From a checkpoint of a small mixture-of-experts model trained on Wikipedia: 12 layers.
Below are experts of layer 5 (counted from 0) of a mixture-of-experts language model. Rows are named router (the router's row for the expert), gate (a neuron's input weights, with its number), up (a neuron's input weights, with its number) and show model dimensions 0-255. Each number is 128 + 24 x the weight over its row's rms, rounded and kept within 0 to 255. Numbers have three digits each.
After each expert's rows: "gets" lists some tokens that make up at least twice as much of what it gets as of all text. This comes from a sample of Wikipedia text that the model never trained on. Tokens count by the router's weight.

# expert 9
router:156134121132118089171154144107197129133114098103134087124140113142143139116133158166139143105111122119124158113105145111141158144102140090147111107124145095135136129129145148105127136152159147111149097129109179159134092136130132140174125127133092153105130106061124110108160142146105141149189109090116158128139112111105131115140129111117179084141125112138099141143130123148166144100101134166163086122113127132117110159117163148119121190120103150138104185099138118085113148116103163101116163146127124087162125149125132110101117123149089134140156134144097113074111125119184100128146119110136133098138134146145138146116099130122157124149098109158155145097149162126098098178086111103115157139159123153169116162112132090143155133106138178156086152137150105089104139107139097
gate0:115140122084158178164151122098151164109106097121097155112170128167102088118105101150122152094119112137126115084153109148165130147146132092111125128062132106061102126114199102166131111180108146115122158097121099144122133151129146107077112135071146113151137166141143121113122132152149118111143137156173154122154135179133151195095144113162119120114118165156103092108125138098120104135169103115115132128133116125134144118111113137176088133154083160108128139113118109144132144145112096139120113168122154184114109135097130106095133089116147155137122120156150115151159115084120160117113138129103100095156134090169127122114129093118095153128110081150157116138096139097107134148152131130140124154149139115135137164114119161109111104141134141116121127134131113132153129131114141
up0:146124130116119119112135110119131131136099130135133141142109134113092145134134137115118137088123147141183095083125124154104123102138132078104111137098102130150139142110121124123128145089166143142176141121139089199120146107153136111134133128136112104138153130078082140149108123136172155132109145152138136108102179125125074146151161099156144108100121142139133149144128145130130147109153116147126099166115126085076144120125124106092120138133125152086107141107143138117120113115142077076144192107154135154097146152146104131130120106084138175101177081125152106102164108127140142151137169106109139122147100118114129136093105110145132133140134132172067090156143095135156133148147140122155138167129139123113132189106092172117122078054118136162111115116178140129142111146123117
gets: " C", " F", " f", " P", " p", " B"

# expert 13
router:149122107133133138150112161155137142109126141075130142111238106140134141103144125181134116125128147129128087132108124103111112124116101140122162127149140168105103104111124130132169121116138109151128113139149144136161127126122127138138133114148132126147124137060108109149123135104198089103103167128042114089127132151130122100079153138096146139122180100073134133109118186134111127106154127153122180140096115120115112119117142152118100065132114124120160131109142103084098099119105128132118124127149129141083150121095116164109138139114219120128115131118131137078143125130118151118086128130119101097127122106139148142131127139153114147127145119094151168135117175114115142128170127135155132105106135103121116155130140084135124135088119085139102155125140144136149131148127100
gate0:102140126107115042128116106134141156110121125104113130145105094162131167087120118143136137103131166147143132151130155158123150145099118165115150140101141146155137146075085125115125136130112091112123115136136134091122109140137126147106143098111116108101164140083125096092118090152092108123144118118118132179163125157085119107116141158154114155134120141149133146144131069134172140134148142116138118131064107110116138177152118160108093129118158165115105120134140103093128128116106179120136085082127131130128169125130179138150148107114131135146138153136133130114097163164153157110083163121153112136136079112141183086087111162143112132128127152090103149132134131109134133145111126103116109135161150126124106132096123153149097210132118120122141114125117171086125123146150070
up0:101151112144167065122125161128114152122128124136141095110101145170098118187148126172110163104125146141079136133139148140183091116139096182116118165147118132156130120092131143143145083145126144152122138158160081144166116084122138123121132134142142178151119102108133140112166134146139134105140162159130115085109115101191146136133072102121124094105107126125139121138102156145109146123119169089110126169108145123113129097133128119114186099103148107130185113131128128180113133120124138116152144142116141147126108121132094129097086150127168147144093086108152173100107165186105128122129125141154117107172153100120093120165091122143142123150127128140159165167174139130163136141122106123139120093118143092124117121128120151120120101122152089127150094103139157145132115111145120
gets: " ", " re", " inter", " Re", " 19", "Re"

# expert 7
router:118131141167113167176151092105113142107113116134168171104091116098125139154099109077155104178166096119119115095143147148103145127146140137096122107153125152097091124121158128126094126122131124120105085152152103191141106138132157108129133109122130138122095199158149150080152143137135116146157162112150139128138104138141122104171083126113104146111143131106172152121129113125118126139123131099081082155094128145133099155160098165175145164110098094070136134131133142097100114126154118155152127099128138125137116122171126117085108099143134070128140116164146139139098146137126119172146085136111117117116102142081115127140140159149144145164123094128098133159164127134116141109165145129175137154120140130095167091096099145173158159124131111119136140122118133122160107137118143
gate0:133118127154086118143130086125116112133086133153145123116090159146107163162141131145121122138174130124154122118152163150133156152157166157081163173124117106168106133116109110107139100159127148147141118122123135115133127147130123156162145111124125092129117091098101094111149125123153129134196127143084152097157147147146144126158131126141119160133133150155093145142093150113138113136125138093188130141116123152145139193131149129161178138148119115137143138113128115107122164147133106083129161150087125117144099142139122179107080104090123115137132175081110128102119108137114140083132118127171133136114113120113146116118120131133162140104098114119141085177113072165110120105154140180169137120131113189141144128119059124179159141085166131142121135134123103136122109121102097
up0:111081149115149160134131112116094141153162100181070150139119107150117136114103151134090119115111153069109104092113124127093138141119104131096138114113113121151122139152117093131134163161161113144134098119122130097129112145132121138151104130112108128141185120137131134115123155141112116114151108127124133060136101142113169145133136149130095184132099130171095148122087134092090104120152090109104103084124112119132138119108181139149134147152125157107120125087176115095157135132140080103126113140156106121120152103110136161103173140156142116139095141090097141109095106107181146091069119139169131130139112118140149107142139146126138129191109141114135093144151143125139140145159185073161129110116100136148114108159140097110142153093156114160167102121129129124151142097125154
gets: "ed", " was", " is", ",", " were", "ing"

# expert 12
router:148117132107192141094107126124151129122133118196152143139083114135151155145170152134108091140136123158127152164106159137100131151131140155128135124115139121145117117116125148087152143149163171132115130156110120099179143096149171102118157165139133148114169133136135166099093106117125135107128164130159172122099159103144156168117127132140078122144124197130131117109103124126135138129119124120134163155118090124105109118149171094087105118150128122115153105111145114092143092135127126106131145124115122176140113100122148131087160083145136149132142126154139123072107118162147125163133120143148112143066097127118180127114183148113108122109139171157074158149087104159127119138120169115114115130113121072144122158133163109114112104142133105116087134170138145109100095130116099
gate0:136153100160104132152113119193160143113119134129150121163145186112082150123153134154132089098147093147133149197120141128109150105101111119132100132145121116158151165113114130115096166133098126107141153131150135152154136122159152088132097130080133127124133139085088144118101112187125073165112126105120104161128126112085146122132145155142118125106119102117145118172087106150119113168142111101107143111118100140106133143113139111131091185146126098125110129176117134115156094138115144098177112150132138144157115161137125134129125131113151143128092094145143110118205115109169130118105124130127142099157094107134146166102120116156116093099142157107131096105150094138138138141112149165137116148121151155144084176152114099105118123082120120111125134173150133160124111175152095
up0:118137157112115140143090120142138138084107135117127097161092154130088120109174117115077099145158139139132098098080154163096114108098117105119150094154108150119151132111139139127137141068123152127129146145115126135142127139108091149088151136148111106124128148111076118117148131099117132129105094121144175127140155114155116145118171106110129120133114118100140168129120128125121138132151077103137175148171127169112127089149093107118144132151149151112084140141160147130125135115123160167141118141085135147153121126080140117126163167144147121138126087177078172126126109097132143146171153194110122097117116123132127179127167115142121093126130100116153137114151139145101136110117197153138103143111134125081090099101112117113150152148097163154122121140124187112143165133073129
gets: " |", "-", ":", "|", ";", "."

# expert 1
router:136165118094145081140119133105163136123139121126131138160102172122109150139173137075128122095103141088139127128152172126166100118134109157122094146145139171146156141143157123090130122135155095183142113121134147101089179170104121137109140091117131120096137111104126106115107139171110108149143089105097133106123109147108136151155132099113139124195135089140128127138105099134118077094164147129136100136091158127120158133116103178146139090127112110114121124117103175148164150132138148070131169097138198108113148123091159150164140170109071149140166112147106109049135132099146125132119128115139123138133111119138149127117101151101121126119124160142110098132150106123160118100132159116119116130150133160122120121166143120144161124149112133121122073146134124132164166118126152
gate0:113145117155125109108129100120142115136143111125201128128147105157129141169122143151128160072117106097167112164117119121172092146105144135102139113153143091130112118156088148153128125078141111126180079115139106148106112151115133148126109151139164123082111155116103167144114137067125070136113143157167109152143114159116121122140117180100131176151195121123119123120151116145160089118177137137112093114125157110098101099140107173119129121098095130112168124140204111125141105130106149146121108178120162129146150121097125103111136113108098145093138150110136121087121102131162128133101138147144110124167188148113140111116093160111123145148118121130122145172131144138161131155163156123074142145117103107109144130140131109144137130148114119140166120125109101141113106101143133
up0:122116125103157149138139093138134154122146150149130144163171145161134178174133160118137156130133098095127112132100135150118104156165114105100167115157128118114146108153107124181103140098108192084139118129097151136165155138093139131092115112147131128126118153127158119133104086076121098122152109135148147140094128106168088106138094094122126161147155107133100114132146089136172128150140143166145117125137128151096081135144127118105128111135146172126119146124140126123108131121085126141102107108146188112150141128140124111090138132105099153163113154161143135176127143128134112134132126160129156125122129126132148094090141142146125101109156090163153125128141132130120179122130164220103078177139113186074107120137116127111134140138092103176151163129125116128173124127129133
gets: " O", " Ma", " Ra", " Ba", " ma", "ra"

# expert 11
router:161109146136087157084087131134115117113156101125114140094102100129110122126101106112162117133109107165095107104121125120131113098137156143158139078103129110125185161138120099129117120118094142108091106104097134097121106083114128127146156123146170113144120137038126083162111117145169120128110112113174122111124115096109126133129174117117113145141127158117142156108131142103121202169143104132132086124170144157144169139156126114106126118090127111134090094162147130072165152120182139103116094131116121176129111148165168098109112148106106129125131104088128134122101103146122119084116097120126108140134111114166117132109091128110105149171123162141108158116126106127132130131145098177133130133118131191145120127150119124146114129109083124122163112119157146165111107098140140
gate0:103112111107096053157101112113075170135111100138125136159151123118137087129109147149157155129110133155104153080141156138107149123140101116087107150153142112106103132120104092152157068133123140070103138142118142155169121063162075118146135124159131150090090142152076111101122151125136099170147134128102133113125131101142125170120132126164126141155142145139132098098120131097154137132139126114095148110134162152181106148086113151118120140135116190102140107112125112131105132177132153117164089138115123113083157152163115124127127125121130161142107125099115150159127126153145109116133136172146123101157121150139124146118128132108054109153122126161165171148175124144132133127158123087144146133099147121155120165136123071129154150116128124128119112104131150122123161122134146
up0:135165139152088116098155144095159139149137124148100114133100161107123109132138125081124091167100136146122105093053131119122137079147146108156132112132116107162135143124125146102081150126121124184164153115084108140150128124123139157152118120120135095127116161062171098147150132177114127125121120150104162119148155108114124118100058094087136151146121146142116123121137172129091158115146146101163168163096112137104155120131128121152122170162090107116114131135151115149088156123134124147109139119152151123122115127127133169150144113154137135120136128111144113118110153097126114112124124124117124160139187117140105157152125144129153109160117132156155106139106166129083123113107146124126084140074116115108143132133166162179117138091100130156120117221095135113123138117130151
gets: "\n", "-", " (", " U", "A", "S"

# expert 10
router:116048111100137173194133142165107069168086098133136133120118150138109125134074131151155126120111109147100101128110124148116090094105147112132101096148125134092114136141123119124131126151156132083119138137145110108137100102114139150098135138147100135165127107119145111156143156095101124127125091147159172125108086141135124142125115108145158138116140148086089111124122183103126090152150099096089144113140106152163176113093149144128140124134115128158122115117156143155171126119134165122130122096145122124125115129161096115100170135134106102139122124140125171132176117093088156134133144173136078124124170094149112105106123118090142140080173119114125169081153141131137135125103108147146135095126116111121155136173143154116093137110151149097136167132108128148103084094095122
gate0:125112141157126091123173154138125125127147128147149133150116104122088141124150135126159140134125110143088091108144092118134136105125144118124128086167074133124140134119146104116114123124126139126130122138143080133110138100108126147127110177093123149128133169117102143106136131113159170175103126134107121118137144178134068145111112125146181132099104116135157103144135101166098091142115137081137089136178152093078105107158144113141112131177151081140108096135145131129065125100086132134143151169172159129138119123151120116106152108079119142086100147138108159120144125123121144110155103147125129111154138105104191103110146114157133108138093160128114163093078082090136137133101059123113106128112112104113140118163110111100112159158177129151147125158143124118150164140128107
up0:110113140117062115140114129114128177168173175090129150132123108133137130117153117094153085138122134104146145132164124136129120174133128142109142135141105109160117156107096088125126153121143140153150094062155122129129132107145126131108159121149137150115133118121117098160121116104106091154115134116161145157140099096140149094156154173136129076078122101123130088157117152105142140128139168136148126133146128178062134175161125073126126108090107134114103130114079092114162134161097123138092137144128122122095130166117138136147098142103135111132140149112146183142125115170115120135133154137124121098130149132122125134151110146130118172119136137157121136102201178178128117150126142071139159131132163071174106138095125096132129167122110121164158145111108125133118128135126136
gets: "'", "\"", " \"", "\n", "ic", "tic"

# expert 15
router:112155120101142061097152114149094101128128144119121119118133163128172130109132167114108127142137138116126126145143136132137102131112086150100132128140090108123096106146141129136125129116114167140161147144128135151144134122176146091136102139143159100142145093132125150125146093150146084137131112133113085160143126116163153098139137123170088151087126111168113136128115127091159138124096108115130116139090179111102126090091132085152160137073147127147178113117123151110088117128178101161115077188145125144134103119130154108084115071119112123132121141075154118123120112135107136189091138183137140099133154130126095097145105144144137077076158122132159140099155112115123156158135162128152110151114119099142146128155112103098079137171130126136154131121093146110123134105141165
gate0:126121181117144099076122172066093104125152142152116129110138131092123081112122123156145118105128135139113128119122173123106106130110149116115143152133128142105097112117066131153146150138146141111103162124137161122089130164133124103113145144124100124173092181131097149149129165103144137162147121128127095151106172182097121117114105156128132119156135182136147134121149120087096105116135123132108124089096142141126114151152144159161092128133116087126123141092120171160146065077099153129145117152085153104153100113129139107094120146136130088170099174152100139156137139103131150127135119098115107102151085129154136164125114118142121158116092112131121123136118107121130072155122139142089133126093110158177136124135135086067141105154085141153133138104141127126168137143121119
up0:120150114121125106121140044125082142104125134110133139100119102152140170120129126155094123153121113130182093166147146120156116134142133077140147126129105133091109095147153110114081131092157139102161192157160153151102107138151166098167138157140140096129107118133166123117149131141143124109128113124114109139079127135100146157148172124146142085104151136165119147112173086081102134137160102149147100164144156151148097138117142125109089092084115155145158135152119116120143142114144110161145099161171113103131156131124098114113163126118129105162101094111152107151126138139172140126106088134108166140130116127112130101170121131108113089119174099150138132127132113144150103130129101137084122143100124100127089119086112088118115135155114106149138134156143111121103073160094151
gets: "n", "an", "y", " John", "son", "d"

# expert 8
router:110154148136071102128123114102140136155123105208122089139144134171117119145161102147114118142126094133164146132126119123116159115151118086112130137140167104136147110122115136148131080085085095103117128152145094123120163139090142161097109121075106107140081188155127143117101076099103130115114096128153108123139147142136128113113123133150141134124113114118109125106132111138099111145094124137150166141147104133095120106115094125143118147149115166139106113113131103147135132135090110153136134091125076124120173094133140134149159126145092131099109127130139110179101150130179081112104107129153096086138109137152140136116134122095099126111112155069144106150098136113110114142159101122117160067112120112106081103103117079130152124149162175112142140170132111114110162119161081
gate0:157118156110128147172165100141136099108137099156059112152106131129116121136145103149126158114115095140124156126134119178082089122094124125156129141136140111122131157102110105124191160102124128117133113128176173129141108202157146160083110098122146136120143118140112142112117143166119120067173151102153120127157159161127134088147151161137107108113127114145134172129137122124162147143128106118107091121109184124118099103096170135099124153113140133126122147148147055076103129113111176117097107121109125162127116153141139134106166150170147158134115149149181166143136158138156088105116150130136078092131141133112097088130130120143120143138093112123128130134109124137097123131128147101149141094071149135127137097101125122120156122095128136148164138121132124143103134152106156
up0:061177137152124108076129134146144133115119144143138141120124134171089167154132145132158143126144143121099132117113121092111124165110134164136103158126109144162114151145168146121154134116128133143118141102106130083129117125145145133125135139132131133106117108103080121134154126092114105129144106133105165109180097138130132166112082115099144098162165104128114125125128126122085108117100166138154130140137099163122128140158107169098131149147123109122130132138129167134149149123132101148159139136150093152142143146118111157110131135115152100116133161135082082104105068080117147157125099198169178081175085083151146107099163111153106123140128144115100109107127131131156151171177109133108071158120115138147121192110123117119106131134130114157121070135108124124163138120159127
gets: " the", " a", " The", " his", "The", " first"

# expert 14
router:129142141147175107124101110104120188171120119157108136153079142109118137128123138097124180141126059168133128116135161147151162116087156148132113145107160123176114124123148127116159126104131121146123191092126109157100098116165093128110128141160127180125114165157126111138157127118128148176143115141126089104119123131097090095098139159105127150115137094107119101095106149116157161094120133110144164161110165162153105143142112139108103171147104143167129164143135157120133133131127152133143159137122130110082164135159112141134136176147132145066103125137100150110160124119090162120112095105121163130143125122108108147140132149137129087107079152138105111118076162113154132143166108104129100116096136163126102148131116159104143165148108141129112153165133100091102141109113132
gate0:113115144136136140118125176138085155144107116124106132153150111099138128121088137128141130126133135173118118115118125130096148117113130119189152090172116114139086128102127109160109165141123150148151128124123117110120170105096131127137126083122100085193091150128135148098115081141131147165129119111135127137139112120084140103146130138094136139152153107149137142154145118144069149145141163153144154131106124134113158134165132151153191154133135130127114140151125111126154146045111144078101114125158108108153157134182087105093127133118198146156137092136147114133121143115125110136137130122114107099173181147181127170149104123132127132109174121127106126126116131078163138141108141145115157094100120195131099138123103119068148153123128131124116130108138101078143136115120141
up0:149105142142087183127134144131144122125096140070138149115150120148088159151148166112099159104129123139144104120106091113189122144133139130120136146104172108170124178129093109089096134100150144120115109071130093111179106141107092117135118165120107119110121140122148112136114153126120067117102127160211134112160135116144132163130150124095111090133130102133129173133100101121127108141139139129142143123075094142092111109130111127126123156129143109154145124124108127140165102159144141111127147110134129133097119105119120136124114118113135164096138146129100133068126135169161132150087182100108169126126151120128120068134109093091137118121077145144131094112135112136092133100157102119080120158149112115125112103146150137150137133141129136065168129126145159170131126115098146
gets: " of", " and", " in", " to", " for", ","

# expert 3
router:114095105098122177111154126126122116092126160121098109136115117132145081129082149130156144102129178156115152104203132111113123117128138123130118153141146159108145141099091146117113141156116124123136138123124144115127163141140118079145107093148084094095097111127123118138162100127089168099101182111134117127144111125140113090137093139137132107083102107101132102150132126117133138139107162107146137111130128085177107113136108107098097106167153171108118115174120081156111161107098096134128119127113078144132097117124111135161170099141134095153131123131182116093073107094141163091131169115140118170108154117099126120131210100130142142135134094149143125143120101135114167102143127113118107120145139141099146104143148160137108125111111139154121139089109110181152130145119161
gate0:152103106110112126128119126112141140118138101113090109169093168110117131146127088150071138089141124110120116106141104102144114123134098130171125133141132154145104112143084133079120181112172176109127127146165162165132167098101126102167154146143111137101145188118129093139122129119078143143124122109140148131125123119086135112148143147116144147108096112154117113097109096116137092109104130180126123115077120138170117157151177100118128114157135110076125126175107160101116120133126133120147125153120096129110101113107138110105119149124142120142115130081123180114060171146084171080121089140163101153125126113100174129088163105100092157112146159090116139127108117113126148092169162129151112126114151118116144100121104118150122128147162121129140112112121107173126116121129120
up0:117176142131113134092132138079194119143137153147104136154138175146098116116094177104099132106105143107155121138135090156061127092137158098115111161110126120139163090124140151151140142136136136155157154118095119110107153158110125140111125101130091112111124167093095116135140183106106159088103112080152095111142140128153137158125087094121131080145123145128127082163099119146104135111155113109138107155170141099164120140136118113106104148117088156137138126092133106111112134096115134151151152140134166144116128101063143095109122162106110111120121157139113117147154118124132118152097099105078101101100104137129169186104116143139129119141147150193105148147131130113116125103135124083163166155147108127140135136132159146129097117129171116118102117134119145165126116105099136
gets: "s", "z", "u", "o", "é", "al"

# expert 4
router:151124133151127108124142148188158130126096146116110151093103125119163150148103082124114105119140158115123109141116078109104123133144117108124100116121091089137154134152108128137100151113124147111155116126162098095153140080094157150130130162110118096095153119122119159181135132092130150091100148165131153119136135098105116155144107136081142133118143147157094105141165063114095121132154130129122176168181156121102100161145179123137150115120163113135166131123140132171124148140133130142159080123134147120089172127121113128140127118110181173149083102123113130095157125150142149127141117066120144150149122123071140108161091118144145133126141102140119115148108133113116102119112102168092131130091103124158089125095135165110120080146161125136118096090083116115155145148121127
gate0:115123130112122113145125139112112125136174140177121119086110125096071163160093131112139094100150166136096098117144125144098111113134121105087124148129133167113135117148124138141149135080131147099113124144126146143113145097086147096131118120152106129145144161120165154122172125124116136116151105126099177108163154135121116110110142098097144154109132159173173100126131080081116097165119158149154131118126087129130112144097127086145121150165129152155137115077097168147122091078080106133152145134118154155111131135101146116137134160114169144130155139158116132102178076132154107128096127129128170114087117114114105116132138076157101124122094131157093170093096114112142112146175117127144132103111117107096118125110092152116102084113087141144120137097105125120162138080101141
up0:127140125122182111159144142112126126171169114118153111100157141174146129153069126135151108140157081116093141089099128111122145125148106115120119105123130143146112109166121098141124098098117104139062103141120123149107093125120175119150123128126160087190125122096086162136169097102157093091175145169091127139135126143133156144119113107102179145154127114131148162105121111110190132144115104124153127111166149142084103111119132139130164121156178141105142101111113187120102139109138138161102090173115180167093116119101086136119130109110139139105114100139098135130137127089132155123143098120123108133102159083077095131098107107116116108119116145127105135143131088129100142117140112115129100136132124104146109143133170129113097133115121107138135142156105111121125149082112098
gets: "re", " de", "le", " De", "li", " Le"

# expert 6
router:107168147159093122164177109129134159150127129115148101194130084108105103100134126113150132135169129120102127114105142116097185159161098110145183154099091128139101095122105087144134144131144136132114172114106118109116104102122140129100136121102134131177107164150152153086138147146136115162099141177116149159124138175109118167135164156102150143137108142174153121146174130096115134107120116109115169123132182152104139134103139101136107112118159128128134140163138102144099111145109142143108123107158097135136096144147102102156098111106132143147137116116115138167121152116067096133149139126149180119158125131136132129142144100158093146178123080138125116117154111167138141107087157116140141132170097152105120112084119145147099116102155095108144128147151091115133148166094125
gate0:150128107125111150121143098108110169092175101134108114131133120118107134157165147148137073156138139115125098125117132108134109167134117134183135125130121141130113172123132134112127099135095148125145156128124134156116116117119123119112138132097108134119064179099109121117101130124140091147133117158172088153111124168178159186107141142135106123148131163125122129151098134159145103144175162109144165142093144167082128135128135127127128130074110146127131179118174106131113113137161144098146122084197119128103087131153132120129138089140140099108122114072114159122100142099132106114102159122103140123126100181143122176116109051124092103123157104150123167150173118158129145124084120138119134111135135145113136142115147141140148138155104138108173164165139078124108132105124141
up0:125199115157118107131109154162137120140145100110173142125095132119130097104149133174115152173136131116115152092122115119087111138114144135167144133117102139114095152143105113125119120113110139103173129126184161177111129136125119091121106140129168140113097108189134125083105138125128074109168087110162064121140112147161148126154125088145148163115169126134087121159106098123107145132157129160128176152124118149112084090111145147123192118107088156140128140156125102128124132150133104146122147087135103147111099129132169142165107103144159109133128098114105164081078155144145141121130143167102167134148112149114108140153090086085108139097124158114123130143160136146114153116126143100112161132140160107144116116148152135102123089144141150104117125116127102132094156128145130
gets: "s", " he", "ly", " se", " it", " He"